config = dict(
    n_experts=12,
    experts_per_token=1,
    d_shared_expert=0,
    num_attention_heads=2,
    num_key_value_heads=2,
    head_dim=128,
    vocab_size=32768,
    positions='rope',
    attn_scale=0.0884,
    parallel_block=True,
    init_std_qkv=0.0302,
    init_std_down=0.00322,
    lr_head=0.00753,
    max_grad_norm=0.5,
    decay_shape='linear',
)
Below are experts of layer 7 (counted from 0) of a mixture-of-experts language model. Rows are named router (the router's row for the expert) and show model dimensions 0-255. Each number is 128 + 32 x the weight over its row's rms, rounded and kept within 0 to 255. Numbers have three digits each.
Before each expert's rows: "mostly gets" lists some tokens that are sent to it at least half of the time. This comes from a sample of Wikipedia text that the model never trained on.

# expert 4
mostly gets: " You", " Love", " Boy", " Your", " Nintendo", " Live"
router:131136099141187091170083129108128126129102148147090094137147115108157093131113121171151132128099170125059165153187106121113166135161180140181108129135095123084133113194093129137126106054130141144161145111095147135088162171129111160109138116123082136048147054069086141112113151140095153110177101091120156100092185134091144102157134134111137158116113120142146072114106131056124105176120172171130113124075075087178089079123146132123151116062104110151170048125128105137143136114122105202091117173043127085179151162161097162135212087119157136161095107102107132121136146151159155109099138133200130086121084136164092147135162120108123104124121141111117113147136128116136165146154207211076128118152118119114108156157171168141120102191090149089154154097115096122164142148218066

# expert 10
mostly gets: " (", "In", "(", "born", "On", " In"
router:101147135103146131119108106126132145108132106091116111152162130132119087111118093113150167140128139171155126097114127172070121112125141095113139091154148107109108098018118124061114114115138109147146186069094104155140127132133196140210127084160120173129152087161153087074121121120119146117117127096198149110099117129148122117189131173175113106090133110047074109129135151122146092138162093103166203038124129125113149137157129173140155152163120137063115104136060142185134162038091132112168098104136148116119117116168097090073124129151189147086106113174103126174104164141152105138122110063101083147101110099112106067086166084170067166101063181183122166137133041169164116144138118122115106087078128116130122102075136158112112079094087131137112121157172100163124091157109106

# expert 1
mostly gets: " sq", " km", " mm", " lb", "″E", " Och"
router:105122129145147140116169121140098195147136106184128147100132174105152180062162128120140132161118174102112161085138102156152125185096118143094130083185139142157069160146099105127173122085087155108126098105116127147120146102083153146141084160121111107159098072129122129141108157117155117155221117150162102143121101141126146189136188103121179109123162112108083176121087131156054210156135160135135140133126153178175167136161143123116141143120089131148137131088156159078166139096032130171088123145121167085133100199123117144103168174163173164144103219101094071095149139167072129103144096131120102128174130147149153143135123062140110134091141078113154164069121148135130157186150142114131143154141127080103098110106123103098105087219119061132191155149171087078159101133119067

# expert 7
mostly gets: " was", " were", " also", " who", " is", " he"
router:114126132145122171149090151113196154114168106094125134142146097096106093100093183144130184180134145107119169097121098170162146145093135116109101082149103152135112151095119092105125087152181107070113144119114137116129066086183069110151125105113127139140126117185131083065136142167148140086069044197153104109174113187132131143151132093131117098158121141101106124123154148058118124156146105129128120170119122165062056168139117107148150097153126112162121100096018109175213110139157098102154128093114163109145106104107109117152154132164131120129145174118145118124121099200144153032171149115175131131115142118101137108106160161107131200166095089092148076100083091131130118099134129135124094109105140090070152153111165104050096120156108150187191140079142087125203130135177097

# expert 11
mostly gets: " University", " College", " League", " football", " School", " Award"
router:102109161089125097167199162096139196132161109165138133111175104198104154122150081117142106153168081138133133142121185160084163155067155097136085113106149079126142113058161116129102133070195123093118144143167167142141095184099158168138140113241108213106137107179171187122102124169126133143120103133116142084168116121106183122118139156072176114133168117131137122164087117058105205146122126122099148133154106116117133110164097149089096149075169099050149104086099148145078144085076113147107117120116107058131147141186147126113129118122146153187119090162125125115152138142125112108085140077116111103137091103107112081131090109172112132104109163104116086128073073165164119066160105107127146122113126102065140125103198124092080122124203122139150135140104133171135093151132167

# expert 3
mostly gets: "201", "202", "199", "198", "197", " July"
router:083057117151127153159138121128134177150147105106141125144085104205115117104146088139132126131087131144091148102114148191135145110137166082096086117063170110111102085088149118112128106137177157199156127180129147180077068117070068198154151175148129178170151128138180144090142153193126058111097131121168144101130206104133077172172133078143138122077111146155091105126151079120097113083148110138082125061180150144098144089202117141125108221129177130102116200113126186117113187068120131105157095091104140115149162135132116161151097120119127164086147086105113136186139153142142150128098174126127140109137094145118124119138095138140165057112117131125117074077133119151137145145134163131130067129106164062102130204137169157106127088126165157104146108136124154120189123134149153

# expert 8
mostly gets: " |\n", ".\n\n", "\n", ".\n", "==\n", ")\n"
router:142092127091132109103169226100132150144172126137127125129112081099130068102179095139135108153146136188137204116142090150154150179055139110079091079173145112139141065113117137114089167115117196173066121098153131155076141110099128112113115158120081176133084094114140167140114112131130120115125045138117095154109148113141122179141111124143081105091114120095128135114173054098099164101139150139152119114080130126095139200154165157148170162167139104130138124113094134161105167081091133075131101101140104102083077158140146086131111145111159199112123113092121108153132195173117126108076144163157062139185078170091148165084132071168143126197104137169126176142102103174120101173163076083144159116167088116106114140078165140095114056175121180108121115129097111187123148109129148

# expert 0
mostly gets: ",", "),", "\",", ".,", "',", "°N"
router:093141082077132107113083151080090145132128171096102093076155101123101127119089097158158219092117114137114139126132063136079165161118147125075100097056151099175169135104097099142138179197164119169124155069096084136113092137093138133198101143176106177120139138103116081068154111123098122083143039137123143135177175119130125174157151138172087122110102111085155132122159109091108144152145180097139191106167141138135109136132127132136066129187127119101112074146118107115135156114111104107131112120100143139179138147137105151109159099166178214084116138139123095120135174127136043105156142157184136150118147123071123109069148188175155191160092152124138161152157078234128125135125118119137169174117123173072114124090140101054141112140143168123098108166135119152120099130122158

# expert 9
mostly gets: " Kh", " Kar", "š", "ž", "ş", "iy"
router:126107083163157118155153109107137136078138123118129124095181114189163121133144103165158131151072154132143125132049118137083163131096125071152124131100108072048115130091088126155084144058153093175152140144133174205083020136177097089126047152151108139102100162138164076105151132167126164117081164153108134157106141070132107138129118096102191103005148150126096084131138137151107121131115149129139093155162109118088105177141124097117101096119144127136168156148123158068171116151104189160119110150143161170132142222190150146121111123106067115120174143148117072083186123134087176172086134146125124161158143118168135151154142109161131136166108102169149134162142113157137119082127102153129100145108162107147141123148173146110092144152076173128130156120101173090144069119142081

# expert 5
mostly gets: " used", " took", " due", " announced", " out", " won"
router:100162171154161126127128131106205110121141129100079128106137113105123158121123121122110164158116103134146165149101056131080185137134171123126082036091084142109118101141150102051131176194144208121137183097136155139121086116139124142152180142161158150155140129115196160172112114084132100139080126165095142140092125126096134111120143152115077102156134102137095108064115112183142125121136156118120159092142084111111112136105110147136132142124172102092108091135078146140218110095119117102189161143072201192125170117154083106156161158128113128178117105093102107122119177098119119128170137116148126165201167151201082152107172123134121170160066155172116124163166142112138120161118132146148087121115193150013132151075206156152186152137112180162149126101131120097161119128108144

# expert 6
mostly gets: " North", " South", " Western", " Royal", " Central", " Northern"
router:141058163128148096083134140150084206108133102166154076119076118119143086070194116111125165089140131081086121093108118124134131113136135097092151135119189186084119069113152100108102114131138116106085102107119161162134117114086148149163121198124183100112086106131105082124185135141114122151170128125087185113084149155127141078138121124108136069136147129111147056090150093074161103117110090148098113148054114135130131128109181143129177156079126122119068154102128134090139161113108123122175116073109138132110107136119052113101128221110165109142050124116116089082124157161156042155123116078115101079102153103067129118096122088121133142124134154127094095123076153179255119067170124120147143146106189141132172126117132135122134142127139103154125133100149105119162095132129106

# expert 2
mostly gets: " Richard", " William", " Robert", " James", " John", " David"
router:136144143137146121028181154128159118118204115111124096104065114122077114124121135122116132160127134182104121141157048132149167105046144117181031059154110110129141105142086142129060141070096161118092151118122148104140137047108044093177119128138121140178107137116119166128134107112151122094110148161097103165112152131128085097121092140109134124066148152092184114083230122124141099109117113084152156128084095117162127120129159113117112163130157139130120183109120138092104143130200122088139073122137135168185182174199089112095133136205104185112143153132108134149165135149145136119155158120105095124127111108115085076058167161139086111131168119117156165148190092139109111158153156172111114191120073092134111149091142163137113106139137074167101150149175115142142142152145103